config.toml
num_hidden_layers = 10
hidden_size = 256
n_experts = 128
experts_per_token = 8
d_expert = 48
d_shared_expert = 64
hidden_act = "swiglu"
moe_layers = [0, 1, 2, 3, 4, 5, 6, 7, 8, 9]
router_score = "sigmoid"
normalize_top_k = false
routed_scale = 0.707
balance_loss = 0.00285
balance_bias = true
router_cosine_scale = 10.0
init_std_router = 0.0179
lr_router = 0.000398
vocab_size = 32768
norm = "rmsnorm"
norm_eps = 1e-06
tie_word_embeddings = false
optimizer = "adamw"
learning_rate = 0.00112
beta1 = 0.9
beta2 = 0.98
batch_tokens = 65536
max_seq_len = 1024
train_tokens = 612100000
max_steps = 9340
dataset = "wikipedia_en"
Below are experts of layer 7 (counted from 0) of a mixture-of-experts language model. Rows are named router (the router's row for the expert), gate (a neuron's input weights, with its number), up (a neuron's input weights, with its number) and show model dimensions 0-255. Each number is 500 + 50 x the weight over its row's rms, rounded and kept within 0 to 999. Numbers have three digits each.
Before each expert's rows: "mostly gets" lists some tokens that are sent to it at least half of the time. This comes from a sample of Wikipedia text that the model never trained on.

# expert 51
mostly gets: " MPC", " kg", " Doubles", " bronze", " Heavyweight", " basketball"
router:525442424493545622478573430444547506399523516529493538532328592420627442488536412424524517545492549498554455564468555450590501487514524492507436485505469532558400474521400561556485507513475536459478515529409475457560509487387540498530445470552505521482557528568492479475503486457499588510469491480512516516586459370493459489470521453562511491445520481478438404466463470474582464475553454508524540500536510522461539548452559521480397372519353534456409469465498540413605513508509556529358501503484517511504539489599506502468575496484485532544470617525562450497497608602536536526469491461577498513530480533522488488474490523418481502492501448556503558494486620515495576512499518451464461524504494445487461458566531453511458410529500502565490569478452437537553562511489549
gate2:502443451499530543580521514519506499438407450519421498503508545458675526491550502535543514505491505470574497501480501466572501443492543418507467488509414498595448501502301515524467489494463489496471518504500496481623559383481503549561446498527462510471489461641537382508441496420496501519539463486503509522522552388455492496490482490499516497510482547534501509532492535556594506485499509491611460490563544484506468527506568506564501408521504575484504474503497527470587401481478516546477482517373422493458488503487502604447555518405505440488511507487483408496586496504503498490438480473498511650483496495508494493501541623419438587500470445491519512522660551684498488490522495551484558501466483487420521461528502455585609485509476527514540479417383557528504515515512511
up2:501482533433504406413512479369487482542463495421537513487418438483484498530470564551586486696473535501458472518487557506418488484503515502485398443573487537498509439502514502543545349565534467607498499548481499509495435556492465563525502496502415568527501464459498601500498543539466529495561387501449505491398510551402485512428518485500482515391484495541481577453522493502498503391539495586507517523424505468543552496487606532496501437654503378553529570515463457447500466487522500491591477470355511502501392535451620355494531581510493488503375501457526500418534456505501530468458462494512490497575496492509468504469500491517472492523464607546470522499581495502458525544492488482566461490535512503491494501522385498495474392477542495502413506509518491494502404500514505
gate3:515508476547552495432499486510447477501487491500497581512501445524594501490603495513502475446488426372499492459499500398394388526557525461482500554328606507471446581512459516500412494502443498477469478531486542535493501524483509510498476477483520504458486624653500479464511506472495560505496516426483462501496484469493477492718428553496548428496514517495616420555515516525446514496518519495454576494357512490498469505517495482499516490509369527484514455458608603460491631596500496547499483540506502515482499500498500493501515542495536423389500490502509440496522503509499517437493507505510469532611485505457507529384519470509619503548503500570495509391541489473414459481438460509473459664545576475495551489508483479504481569408520524500485465484503506535443466404402513
up3:385522542554483501499496610474493653473499481511356440516518496508544441500469493457477442423543490538567357494490448399418496509478583511532574514561464575559567504483442464517518490523503496467452568578490493477461424501502515537409503586630465617529549503493488566542548473492498473567505537543501481482483548444505510473530386487500490443505478490491435454533502591378483471500526537503586505497498514447462488498499574552519512498478496497493371492540603499499425549560491504468526519415504585625554508498512543491411484495505511497435504497507494581516504451410501485423455508502498505510494500579485502488516498507493547502444460498492613444508493504463486581518502647501529424498677501467500462468517607630488493510500508441520491505512526344505533528506475555
gate4:495497499490546502516492547378483478543503493502499489406458503473556501502485481506473643492506431551606512505475561463534488493660474541501460459499501507499503566486280507476527480481444478457454500530549524497549500676494500491461639495508427527650493496543497429526529498488513521452490484481400499517500525512527499508434469574497497471515560496484472490431453485413554519515533446544359500471366470531520410505520622520504402467509459500453431454611617501460507508499431475397506463450507456410525634502517548526567539578490413437501545497503521484499504614485519516490537497503502470514436504505434534493424499425495500504489552569496527500492513495505499514505494505520501533372498490480478628447496513503574486490491510527541508534504528511501512484505368563
up4:580479519487518508508509561503484426545530498526499507457487540456557454484510484543419581515486528595508492492482500497614488494651533575482538486545453531444524537496502512457493631501516502419546458459497489468489494472453425493394506489526511535478471500527567424554480505491585550502486477500508526519507525490498501495499505500490480456508467434472460420492542594512702586515507489495501440489468500657521448499522545501524491537466468494497489510500496538358568450499498470421379477513492417500515574500618504485529502494495500492492498547613509487505510623474599492551526503522497459725420505471425500410442507497490501498542510503480538499500453498502582710491503525588509565495628476504510475467491563504490509502514469530574565612509563468511566518501499518
gate5:497616495505491563487462498529520498504595512488460487483475486414528402468448425365487496489462467498501438503497508503486448442577445459583524443367502541503493501464483499561478686631498449547519508507547508387492491507522475538497507410499471514545498619491528496483620451505379545570500461546479439524561499546527437440504452452497415507487495445463487504405455449504459484553523429491535440398507498486499502529565472490576493524503523496492484469508585548511517536533336562496516607510503595525514509500580529377501527498613352544416565521459490519553414441495548494487513542495591420502492535453543482502612499506516500448488580516533490448503500515548460492497510584413493497542520412502504575499495570516524496495532534456500498382499529486489547479451519519
up5:544449503514555414467497534506515500504495501496507471516496455539497524536367498439506486513501468459478500550559503512485494524535534457599510507489497489642500506513380490469481536623551521483431568504507533502501507438523459484452498411503493549510510504410505555477378522497755500463463460460470504426451478365506526544507608499488430495458540511499503495496503508446499500499441518495496546453477480608529532575491540526483503501485533556563562466499503494480501552505488453514605495496529492476515506496603466503501496513542521522499503416372582478520500496592388546502612364570601571504499636591480514544594401655485479547523530492532491596564438525550508423462501486510496500503502435491469514468540466402499492507447508491427499479555478421501514512547444475
gate6:533401461487451506563497536540484522390427534523533512505501578534500562532476491513534437503447497501494489499470434500690560556504560499661495465514550502641435496503494504458515520538439512462562481471456499576511498464477511485430526504497502493501524525538491507468513453504460495509468546504493519581543494414492488531503503570541569467534557667499438500502434402433501467464506501470500490428451547498499443509498512298372500488397522499496479527512563573433483509518648518439499499537496486499500507282499558498499463504496498517475546508518483499512500499601522477482494461528529474485488467489508488524497497465475505552604478502538511565495442493465571533471452467529498478501614512453620512501503494516539503578422528456479537508525373492585511588387540596
up6:509501496573488499504402496460568477508494538501485579515544570493499508502487469504499500501281518478462456469502453551613504499570496528488458516440505485554506500536577615501517502480444496446476509434513544581492491387508498362382551669489508478509548503483530393501517427575454438545486522501501477349514501495502477487555466495498500499363525522493374498500494436536487474468537461557501373504501473439501542465519501486451616468488463467513381499517552498471505587551569534497512372494501502517506590497500501487563543423616463505500497520510511532591497496476503478532552489517541569469512491551484510633527609491443520497553512491509533497498487513480567444486479519651457511503516543495429541501489536513500400498398475462577495510591516414488501529531512499
gate7:496452472493501588501500508481554551486499507493436500516526563547516665418510503448480534502502567503470509500540545523522543459461562466492499517490525550510427466591538508567488499493518498498488529507488522508405508491475499524558466504499479602486617498500505517494492495493292552493514416448548468477508558479521527544532534513503383452414521637572487515567501520433498456529509761480489499491495400493538465499468517506500458415480463423509500502497395449495514494556525529542500495448463495420492473302540474495459543547477538516494502502522509449533506537499506447499432507533395505488528462501486504496487597496493493551451498549382590507588416557423507527601465487480544497498497552543470457526692497483446491507505378460470475533487468486538492493500515504
up7:494484495580629485506507503503475450455519570448492456486600497528548494518521495487510443453578457504499524627446503554532551356649508475409528483526417502436499541510510531509516537520486371456499371530510538498504501483519518505500517507471502537559509444525571455513538627481501521450522550501503549492530524551498497501546499435497513559497434495645546549500545364477533520500484454511429507531494551479535503510485536492495659407408496507525495498479488499521473630499395580543542498538505441400579500450479626491452537552454479445434498521622504494516460550499625495496576569501543496539499514557498427505511495503476544501514473589527503477493466414516505484491382479484542496516498590517449491518480432418461458507461483357616517485417513485554544464533494466
gate8:506401492502627500498488558487405492488477369495514545551478509522449514500490449476528513514328490498490473517559498506470388450481530497491506481499495498458499478499548454497457582543435505484506495425511500510481575499473487486622460501536413487498500589566481419617506486504512458565518476502498411522557495476481490521473515498502556507405549506398476355443471458415514455474501492499499504460473483476482540508491552550441553523552385607498501388502516424538497495501458508481465495617617561435506466504655473485449499508438514507595517481559451531478501600512473588519489492479492564497460526384519578463512526524541467470497490552501513482506498476497388550395501440539501378479425416426518512407554456472432494489479500468481659610493518459487506509430506501
up8:428496540524618554509507497453466520525494625502533522495490574470502480503643421509506496479511480562477494505505485534461532434494540544481519520501495409483478495497506506505570527490429506520508546504498363491486504503466476560506500498459331511552497373546492505504528494506360489474539485615488515504508627534488463521514402639478426487317515499509451505512466505539496506410655483489608549521504452507480328488584484497388480514501499467517526436504488468434546497478498482540431500515501492499434502504651517505500480508481639503509513510493484556511507518503504500538405465491546506494510496471502577448524522508503504500556540496490493434518504516422501520537482500503496557469405506527515464463498501428492478490501528470498519597497388500504645552391387549
gate9:498536496505461514502521479471506506560646523508620510542426683466505486380496500513496457517508429534479508468403661461492505509524388458516496495497462507533482452498479522601497461518533502524498535534507544521484499530499481327513495545546426540473567495552509412474484480500552501478530447499511510451456499466600507563497473495480493532530607468608431503540497484560539497347504485574501474489497524496465577498523621489462498497516446483469494434492566451502531475520605433517495495508500508526532641506514487437506452500522503609492567499500591502474495478503512503456499410535496497473377480500500540471504502502530488599346460473499563532482450502515495471497494507336510492423396497529510505673467579488564576492495496491513485526492496471532433476436497550
up9:555508476500496487658511606492503493399578508548501481500540355522497497650474505495472524593470518398488571553498478529516505510546535493507472607501502502502477490501466487416494495483434595499492482485506496397488496484528486644488487311518618430501499502501495505509444597495499369500470477585528485485533514500422410502497499502466500506501499506469495515596403498485492500505427346490503456466514500496527491626481449530509468503499523554533481578469533516667488499480465476516511504529501494499472354480539502516516537506464491420501507489504497518535514463516488507542499506435495509554524365529534502495500417458476497492704610489501372458498542464528480499409504491586484595477500499507474499440500420449513443501524528462496499500505493517516495485483491485

# expert 62
mostly gets: " World", " League", " Cup", " Championship", " Championships", " Football"
router:423541489464539575487503434471554469414521457486458516480377494435534403497524405420573563665484540475500526572479538488512563476380561482514473523461521548549322448475411558560527453439467566454536582536390496498493543513437553496529475519468569503458539501541497549424532445474457559550464510542490523503557420463460485497474564472523491496487573365479514459457470512475596471501536477515429516513559500471464483546433474443517486346555383533445430479416506515386487493494602564488384543459539515448429505462582504487408499484499485540547501532472521491525499559602463505557512512424467570535486504558456529494505456499473516511496538498563477552479510523449433606450526538433504483513501538452492452487588574492517419405530536547485509511485493488534548565491493506
gate2:452499495448502500538485502420578536495561553443507501498498559460577500495585497480495502458471495507447511521513502428472479397451476451511475609456593508616522518502585504432470444501531499495526502392458491500452480498534618334621504584546669510478501513483550497454498488495512554531477467580454494547508486503510467478506431630465550475497483457441451489514499524499431534555520472500437414502443344533481486452548495500702431495477524520516426495563512583511468493376556461409524492497512510487505521599466467482497543497468568497484512430517509502491498479465501537550479508563491517456475490507462503506519430469468599440534499429513505475352531495559474505501582458607517550619430464493507557496529512507488518481461460500496615491507504506508412411396530504
up2:508488574489593515547509522388574485480494489265435540566500484503625439472513647501487501488518517513492508509509473501512472387530502502502540478488498438494500490500495507445450496504446474556436545324496500550527508499635630497610579502498575545503439593486492460501543496497525472543492496626555483513528492501509505505510479468498432564504476487565485436517341448545502499495520522516473520501446600496482531498541616505612449499503499491497516498498473502498475538445491524466499498497670518499506476534637503445470506525473496478489592534558523518486580481483527505473467495519468513480468447522513499496498374468470550429408522441555529530460477476530485496507618502426566506485460373436473495505512495483506491487521466415557500512456521503484550480568542601
gate3:457416490435528378496518477505501500488490484411494555512464449470543530502533691553369511582481493498501486489497542486486487535460383430486500610492404550470497404519474506482564504509510466527515498504497496496507495492466508500504503578498548477592500603478457590474494511518590448524534498544501498468504506433499401502572526503501500463400595545546430530503464496500487399508499496484475501499665447473436497526361480414510489489529529469484481501574484507657496553528552446495607539517609409490493439499510522498502613509422548519509463574474501501501433529508506578492445499513495498491506594501552510453476499499394533497495509626525500497554568527528507459475565426404523502606512479477505474569548497533570415403630504575501502502568502502521580516479467525
up3:483463583505513518564504517561477498492523487413499503515455494500534496493500471514549433385503488484475470495516505450514422442505508469524534497538572556476489537478510488506473493458507509489438499497535492536519421582538540471496486513496502523464489446514484340500503518446547496480533332509492534487366555432504500496535508520522517493452449507470500409640484514602494489492593532476592540500451449547508482493511397546507516354506490512510533510504493515502583531433418525457631496501445526499459630495499434527515486470503496443447455498512496503644464510476481501467513605498492354471487466544542397685423440492492511551497485476545469610513499505593660476462489472545408505494524499507489513512494470498528502600465572453496412511491486566600425489502506362
gate4:516332507500498444556517500502534516444394491533461501379491480495519411503593529496511534509507430677689381534384472518443502450500513496494529497452511522542461484531511543483497500501478507504415455480391475502474430500564506496504556474362583476487456383585508475523524514496606500538416501525487494474517499436508463495478536544508460675508518477500507498511331494496498537485469442482424424492502468575519471552522502507494505509492500442400497530495598476484437508496518501520471499509654500547483490528501488452496458465528501517490505471492507541485493491514465504464510488497417479561494585497499631487557443457498512500515598497530529408499499511514577474675500524511409456493503540435525386498493513498549438472475530499445511526530458558472503509495500547
up4:459565568482422499331411498500510504520491447553524517506542415509503505518335502494465484445510511499508452285567527472473490490502498451477452485459511530473495491472492513500486437486472496481526503480494499526508468516513515511410498508564443478517581540499499545505628502550490422522502612465387491360529558472550539578613434499473512484525518500531521474570580499493538453504563507486483485601588482320492479508495464515471474527510500504500528510537613458499504504459344519492485504508502498500540562442604506500516518499448439499527517519581446473501535549502481502426504527506447511526410410460534364503381531528451493499481441402440532503520525509571542543492412461482483479498491494463547501429499500499530518577496403423499573530504532481444428476499375487
gate5:522551517395448560525387501445501502475472496511443486494500492481483455501476366434506498580498502498553475506518498554668487498494556487522496510512679499548500492496497517477498481533512663471555578495503434515501493551463500510496481518492496392455503489534547541484544482513441505501452501522509489499478480498510488460511405533500483562590532474519506499495539408459494512499500491501496577628536628462425547529490505493517487578500364537508497478555537505425496500503573581491490497493514546473448486429572518502390545545460508639409478486534492539497604504612526506624426449517498499498540501522625522567442506520473440396500504473510472530372609492492459535484584482539500488395644581486491499447501522536536543518459504595450596441541506497446504498495486541
up5:494311503534504529497519500527512460566485500447630503510500496547528507491502531507460490383395485503494506455500441483516394496621413511458570500471469492503515497507547487510506551500481435530534426500543485425510512492610503504505582472503465512523519551504576485562501533490673494564518479410476502505560519498412532561492497494496519505460461523509462503497405572506513495584501499520576499409478398500495501505510618511419499499505538513591477405475401469495528498456465500494446349600449506550600532462380477491626500567561453548572573508543515513517464461497482498371484564530506492514408488438510474457503500511506489593488559541508510484573490567509500464518471603470531505481448441509512506503498491453487487487573438447596434634408416466522497513525533435
gate6:507504484534456561275514483460595446500549518505477501492470517479553500566482471476515527597611496490502551568385499502518635430487484490610408490524494484503510500503491524507500484415452416475469512493502509488484517387464624476524496565487521498539539579630612503473486542470380492516507445515602500541493513470493521379502481503533471498511417476516538468508603458528524492471550560502428482517483519484490453522426507387504513457491448529513471504508463550501577498570587431552434521448496549682393483604440502503477501502447504492498524551551638541482469476487514490460464498464512501458509531417589506484506449488533516507446593555517347382499465445419453506487495563463549505522450515451560492552514487511528510502537520517491536510496508469507502487485514561
up6:415498500492512505503416406497350508504528517558515535504460433511501501472502475514504375470543495504455450521506515499542565497497518458516500494506502624504521573562542512483526574498352573447462533487518437537501494502520511496348537468473505514468350489512443483538499511504499498464410520490469497580582505581516488469513499500501503514476511508497488528472570419516640562502569411422532474547517509500506449497528549488506507484499502504536468457500495505512479498426486569429550441505472505527640492429511451515488519482536498542513505500403583501538558457516506503505495599496421504595500434574385495543539507539494452501581496568514559508323513494500499397599481501642444515459521507445496692416498505573458502499539488438505481480496605597495587502487531506
gate7:476612408532535518504496511485505531508499493496491482492507452430535463480469341372501524619486539507549491721496546474562503569436590501468510498348419508480363509487443450545559497500425581494575425503418521549453462495379494498494500512540538499541509507479497578498512572430505502462480501404449476494563499530468486503491485480502542457500506466501500501494464490499511533490581421496493464557509533552478577515428506474498465503499458515495416440403501474482498495503524623522468468481465433504480561424595547385488502506527429429619506494490495508536506495506462499623504494334495546480487448571487475558450498537450524594495498488489447508494540554603462532533499459448503461498600538511505411506531573533503580422413509525501488527526550493501508578499474514
up7:486492541483487513579513471502487496500472513545516400479485597523524490520525492512520440491537477488274509452503190543504496515527520518511513535497489500493497509506455439495507522533499558501469633563503483503455480415499506473532497506500439500399492479509517509499585455434495500498505506456497591519409465456498530525513538518504534502461487477511465495480497533540530468536493557493503502556514458502505499515505471511460482427506502487452506604503534519499476487640513551525456499581490549497496386530407510572519576499446510501588496504518504551469524482495492478464595531509506462475488502371508504451639551425518504632509489500357513463460412507507505509446503525519493563465495500497547498482498475495544462527518384312502531472505467506692502527488501486
gate8:478495501502510534495499538518465498505578504482450566408470546501492505520519426411639545655499461473431529496486469407512451477498554496529496565413507455479384509523495498499505490491517503512438485501465344455503534512485493563507503542452502515495524500501541477483395490496544571531436635507531662504458574505516734463530660526493475527509614374495441538506430461511521623374502499496503407542484532513591543494493525502491671498502502579502492467490510527507480481488513503483403498486518457499436497496500484499517502499545540455499383500466569510496498512508497476459477491461602521509516548532505496403498488463460467505608503528486423509573449484501515483474556498593534440462481499506498469509565464509463445488569518503501515489518534580486546509561471570
up8:570557501428522501521518514504412586505370517523500527514465634564647371535516504485506536465521508501537494516531503469466481537438508525445402500522524487515527514499501500512509494529518509494497495489390524537468524452506488453503503498500481527521318593455656494492494496587388534467487538498318507493527509516524492497398498451524494442528504497437568526511489559501458507553481472492537475483520578575517473495405417465563499506503513494508510500578450426479453485500503492526472496465507500445571513502436496462463525501566479491414505502512512512493446531498516588494474418623323491468514553465492502473463480559509557475512497515448464566507617460517565482480501457487538491541516495589485447649501520507512527477502418467510610468550438358657444507503518493
gate9:498481550464510463571479504445519502501546347431492490539492606503589470617503428417490523524486497502508556580504502464493503450543479479470490494503549475502496532563400468478510504569443421541472484485584490459438495694453507476481499482466503395382540540501455457505493505505483479495531449528562490448512535504431597492438505506515534507569592500445441541516500547440725499525481499497483611496526493461532547481542454407489472429536501553494464505499403496407498369413518500510463576489432477499434453480471478554500485493387557496588504491524500527491522499556583566479501497493526587492565514550493608499462498477499443507395589529579425503497470512486434524375539449526533519509485464492484496605498531496524505476526499569555487560491501385437516506446555505
up9:468518494597494429497507467466503410506478465489643482523508578474563497487530466599509480605477485474493496461520462473575538479582572529461400416503550535500392504630503465664512456501374492514503503489494564591486495499520500485374499434487456386516606548558493506511512525410500490472556460501531505541541525515513493501530472532522458431506477500600452527498522500412521517500509493444489534490511480388507612507599501423504516449491497501503476505552457516481499397512493623446428551501502468445501419484515410508499422549506491550597450391465480552563534561592503502489380497500530531533587461581487565488464501489543498474490512493551534506506499533513398547647498426515572536581511491500496497517584504500445484515530584556498498568486504389471511516489510416

# expert 40
mostly gets: " British", " USA", " American", " Democratic", " Army", " Australian"
router:495506487413498582494505425456468482405525452482521551439349499447594478478528437463659500589505569484601545533490578551575509428462611473488458513421417552450388416434435479519546518520556532505533594600450525458493613489472471484523486469498515490472529515464494512420548500442552489574515467527476529492517454507492409542551595422548538519458511492533436470444526494495541472456556450563480499533477566554460574560422425475507421404520418431390451519493501487420499534477503493477420559608604568446466510511599513517465516500498435447517551493484456524520494520566512472550428524470489505503449469520539507516511413487489515548516512479586472533474527590515488635488552489436509463494579518486474545491565489452483461384533522494467422509536479519560556501531508421
gate0:489397387416493470498506495490496493399557535469500501505498532368501563488511524498521501496511634417501497593567501500496489445451544432468530536497502509496501430506578507498580528511506413490478477587471508512419495546383506495487473501490500486549490538501524562507488584500443501527630512502440481505437371539481507488397505455487499547588532538496479602562504497502517423434465500487506457507446501543487513533528490489538489499503458479498506626501511404535500542460351492452450496455499470511511471492498518462448531502500545476493324521526453585522497508523527462709341479504446536502341501533619592522500505595474500518482502497499578490518526542513394578590530456504559499501482499442467477462482448377505499498495440502498480496574533533500502491514551495
up0:512528456467592450499503404492410497442552464516499455529511557506501508443517505500497506512548485332520453499526491498499449501511565501442496575504494566491487487498508484408500523337511505625494500491541492493495505495503501560476323496482482474554542487500569521501427495481481304476670600500478478673497507495499507477494543520488470549458499505500496526508568490497603548479491505486507478581426500496549500512531423470517451500486509474344523509498534503504506529381497456503487532497499499501559453491498430500482524489496541495495442526440490510489464501504521405577496518483509701495509494470484543501495416496441500471467498507544604473518435504462420568511497403489519499504492706499468516500525425437642409497526478531494502492493527495506517490507498490
gate1:446594439347493517514502548526473516500395475492421491376499501500518504487507486298512497465519496507511487546549499501489482471424506525522479511364462509502488476505541459562553501538466585539452500507509508504501499516472502476485500521497576656505455541489444502495443491505554535499516520471500572488251499521382495480479497496511509474441689506521473487498472397456502501428509511509462465501732497427503521519439546430490546499461489490551502490516497492520454544463514504503508496449483473499493499537513504538498533350493523494553548408488506658499497504512507548469414503499503502491423600499500558518466510481445496498462500561480502530484510490478500430531500500452448507500510495568525496510529444497619509509508644544497495557481493500574496484533488441
up1:455498465542497502504499531493499480493519509527601491507495504554505503511489507510618423534423575486510507569506504543490546484508543413535461517476492614470600358427501503634560674507484530407506512522467603553476572498431513426450503399518486504501379499497493532475521533485568507546523579542383501485457485613508452423475577466500508563486503529571495493504478512500483405517523520608496504521496515484471527516488494436502468529489512498474479509563481465510429566495382502492501463621540503409500652617517554535436452397503499501508611518519499501369505419495544560501311474499501518488477585513475491485503506496542492471556424488492494458553495459508511501479560473474500504562593497471501497488525470488484382485543479502423518502499494522490389498503544413
gate2:570514490475482499542546505476595508489526498502491484489498513480505505497506508474568488445488479495525501491477484468501499480455507479510459446506634501601351674440434489624546490612478517453414551513495503497516493542579654481560506530536500592533443561397527502533539499496474498567444444505491532401462484474585521562496521488550490501501563505519495500450422537494503444595510472566507511465484468484593428587501452493482473499507666436502503561470432488494498497379524505491503501531473468586493508500530412497527447534503465499477525494502503495500456537401314537537524499538394495406493523543492446505679480503495496485474500423518450490429468517481466590498565517478493496498503417481441552517504653485503495522458601395503451492501467520562509509550440477
up2:503437567506448612484521505430517487564393510565530517489496507558500296529407504508497500475563500492482499381506501493506500504506495506386532502508490501463544467613509582395501500490513497499511499508448446508507502505474427513511476470484541484480541526620539503499508499494399506503493537449514410521522524506502498497659492505500456480511369520498484497499571438502345504548498635548505506507509517482500498466511531503498500504487526499478513466499520450506500500470513511516586490362500466551497501572461492527497463405520575529588485494440359434513497496499560489507455520525584542548566514515565527542506660569493490432435439533489500479528478537505700489516463484571514430519387539503515482514512458549496528500393487490490509558554611495483483348511500518
gate3:494503535516499497514501443544526540497620502606495500513413490502573506507515489498504552493499471387514482505433458518538620509641488481484495399516407500528536560557472462479458494502507511524458494532501513506534398567561613463506485579413501498564567462460488441507501495533497605594505487544582463488518512370499514539525497492559510507499493499490499506504504514503436487495500503454458490505538396441400502491476607490472435490532506513495513406561465314493445501524442633560474487417539499488506497497464514455506455523576507515488503503493461577473481580493471565587499501489512585504488536450483584426502481496521501490398497531490498569476497457483507572622504580461596538418413460531494436531495402437496298624494465528489380504518499502529494515534544542
up3:505502523662527518498500526490547568661520501494450493554645669580475501563491506471543586493533492525441496491551518505511419482521503454576493502500469496543453399464498506499492504639420505512461550551476516493541434491661526569432538385467539456447509519506510522651482424531513579487469505517599504565505489501508502504577547531498501523549496484480470583504480498516483545538442542602482565455517515499508440472538531468499513501500613651499520402499450486583464409414539502499515500438499572437519502510482395545509501490499485456498447441482484521442512462487515594552526488499487537452509503491512507502498423534555557492488514532446673518496459500484427499426501504585624499502480516492383487581473517495478541463512455520496477527503512456481548494526541439
gate4:568512666500392487521581351528501463477497503495501485530500476471533402505552497475503488504510537458441544498500501527459504498500510521455494460473514502531429585577375451540525495507500578548495497471496497543502481497513485537503481528508548619502499514560494458460500480549533522520497517458512459569500491434503529622500501504631499398334490522495357452500483551492498622511469496419497512618489439474490511507499479500481506430499518503503500573470484402485511472503650498548542473457423504446516472512488504555645497510450493518499507538439481442505441499488497502499518477486530485354496371499501497527495582544501474492499495531472500653561498492501491626634516478453523513507498407484421513501561451500546545486506498469502436497504443507497299476516471521
up4:499491484503495544494501493554524486560438515447365475466516501520453493487484453491393565456378443501383459503463490501399495497503462505574500464465513491564493525581504446507490458459371471533432500501515521517498461574423531575507495496577487570498478492545437529575476514516455518498491451508569498511472515646477517500506503503503500508508499499474499495509549484485456459623590526552393484394511491502532571411493516501478531492444546615501522485488505500499549540543519540437649534483416497421617490611503505613502528516524499533562465508514513502506509491388491501377536485628537446503510516504500507588443488493536609499503510509517572406502469530415440468537430622513653497523499454505507521447514494553453498491471534433508586530415522476501484506374360506
gate5:443481477422486493433460502403410486496492468520494512464503485502511497495514562512477501643566508529504479644507511378456530503499567497511497579491514568501528466439500584523486500496527473430533516488498496512494512527539502484503518486523543506531510526473467498492645518468557497468492488495437469500492508550499496503500677516462421515504520516529489488469516484528469501501515496559527459450485501484496500522517461538547432515495500490459379515504538490480654627500366489422491585518526500512533546603471518504537459465383436501445509433514505543475503493626486511500477481492482352564503524591503502491361409598466481557511385495650507432439517486498489660506502542534459494498642439416429462535511522534473520377460495502532404576508482529509522500551534498
up5:472500488463371500502482497484503378506538450462526511502503503539553500502547491554568515523503548522517535440495500497477499477490513510399503496493511516502502497486533437514459497627428501484444470496421440437477484565573499655551482493497522466495494533472445460420493507446494506552519496498498492495489494488450508498497502500502486527471501505470425597494541505487455500516495504498494574446497509510509430500527496624497481515491531480513490474499472570492539516512319288438547523504628467333541510493473498501503532459343513505502483502505562463512477498480553508447355414384480534501520517498499590504505496508583507507502496674636457481491506507499523480526487328568533493509476293467486508564494500495541539525501507447412501495515495477565515432479503466
gate6:571480487503501502486546499575541395472496505557489527625498540474411439502495516506500536634459573452585505619447504495579418599491522505543345469376495473557453476526510498580491507592486598504496487611449579499483494470452521383516554554541496513448404542467502483499537528512491500504476381539500559329501453526515501450502550442516526499498485477454479562478435504468514496497492432482465499492600505507525600552498499525499349491506452612565363504515498499479510548620483493499474505526498505370485585495627499500517536537518426591563569499513497494503488497506511446476501500530501383524503518485560497552527540513542513488475488505486475505472546500486511580503499581492495496511566494466544502508494510493504550417355441480440472474502399445499507542496518532
up6:523488545574523470409510503427496510508521536508585522498493495541487570512557399452628533489480534514575426456489500495514470553468514415489512498430485352502527463514497369486544510580551496404580499496507532500503526491536490388425541337497602420468398551308501487494558502512543525512493495471460492484502510518490499516520490500500507498540510450454465503492546459477444489429514491578416498666503531502511495496498501509583384638467510473420441506521561427473465461508444434509458501547487498478552554559533487561485480627577471489494552500506496496496539484463527499511508463508508591506498538576540493499514561498555498492489525481503464451504506483475450574475504530532497495503513494498478440467499354529492512499374479444422508502505520507509525499349320545
gate7:339539499467525503491441488495499467501456495425513433558428388554495494463581499594484506475579491487496495498465512437410462493409518478485498502458414558442468490503501508521439569487445490638548571535626413431510500597469490514388499541488523496501460524461492495416506555501498504542502495563499502544439497507502571498500528424501451501473581502535505573574482502458496459508465448596297480510537448515453610491500478523496503496496477423514596490504501484482516526484492624495511553515405496470604452511485490490520537490489494522499505581584508484515395471535544487516482502501494529503500468436597501634574490472514554623496503521409512599493469499485459592505520490448506493553504687550506504615499496499499408500507427479503421397493496501471467490457501492
up7:470397669528525500555506535418456446499562477495487511501502496326504523409455520502421471484555480439506483485514507435615440495507560491495589620577498457472496499458417441509500514478481501487507501506490517630438492486564474531438574478544518493493522524556544380491595477424474505566446386522499491514610512364453492549546500483499500497523440505495486435411444487531446479526513490504500483501367502629549492436497464506527525468485473499510541498479514607496505496400577498512500497502527501529498513605503592376498484483512502491486459482464586480451516472499491552499493481498477490476507531521521499489409483514510477534449540504469499511516436421517600551515514443413500615488498571503519473653501502486514576505497451679618547506510556482556516500506481510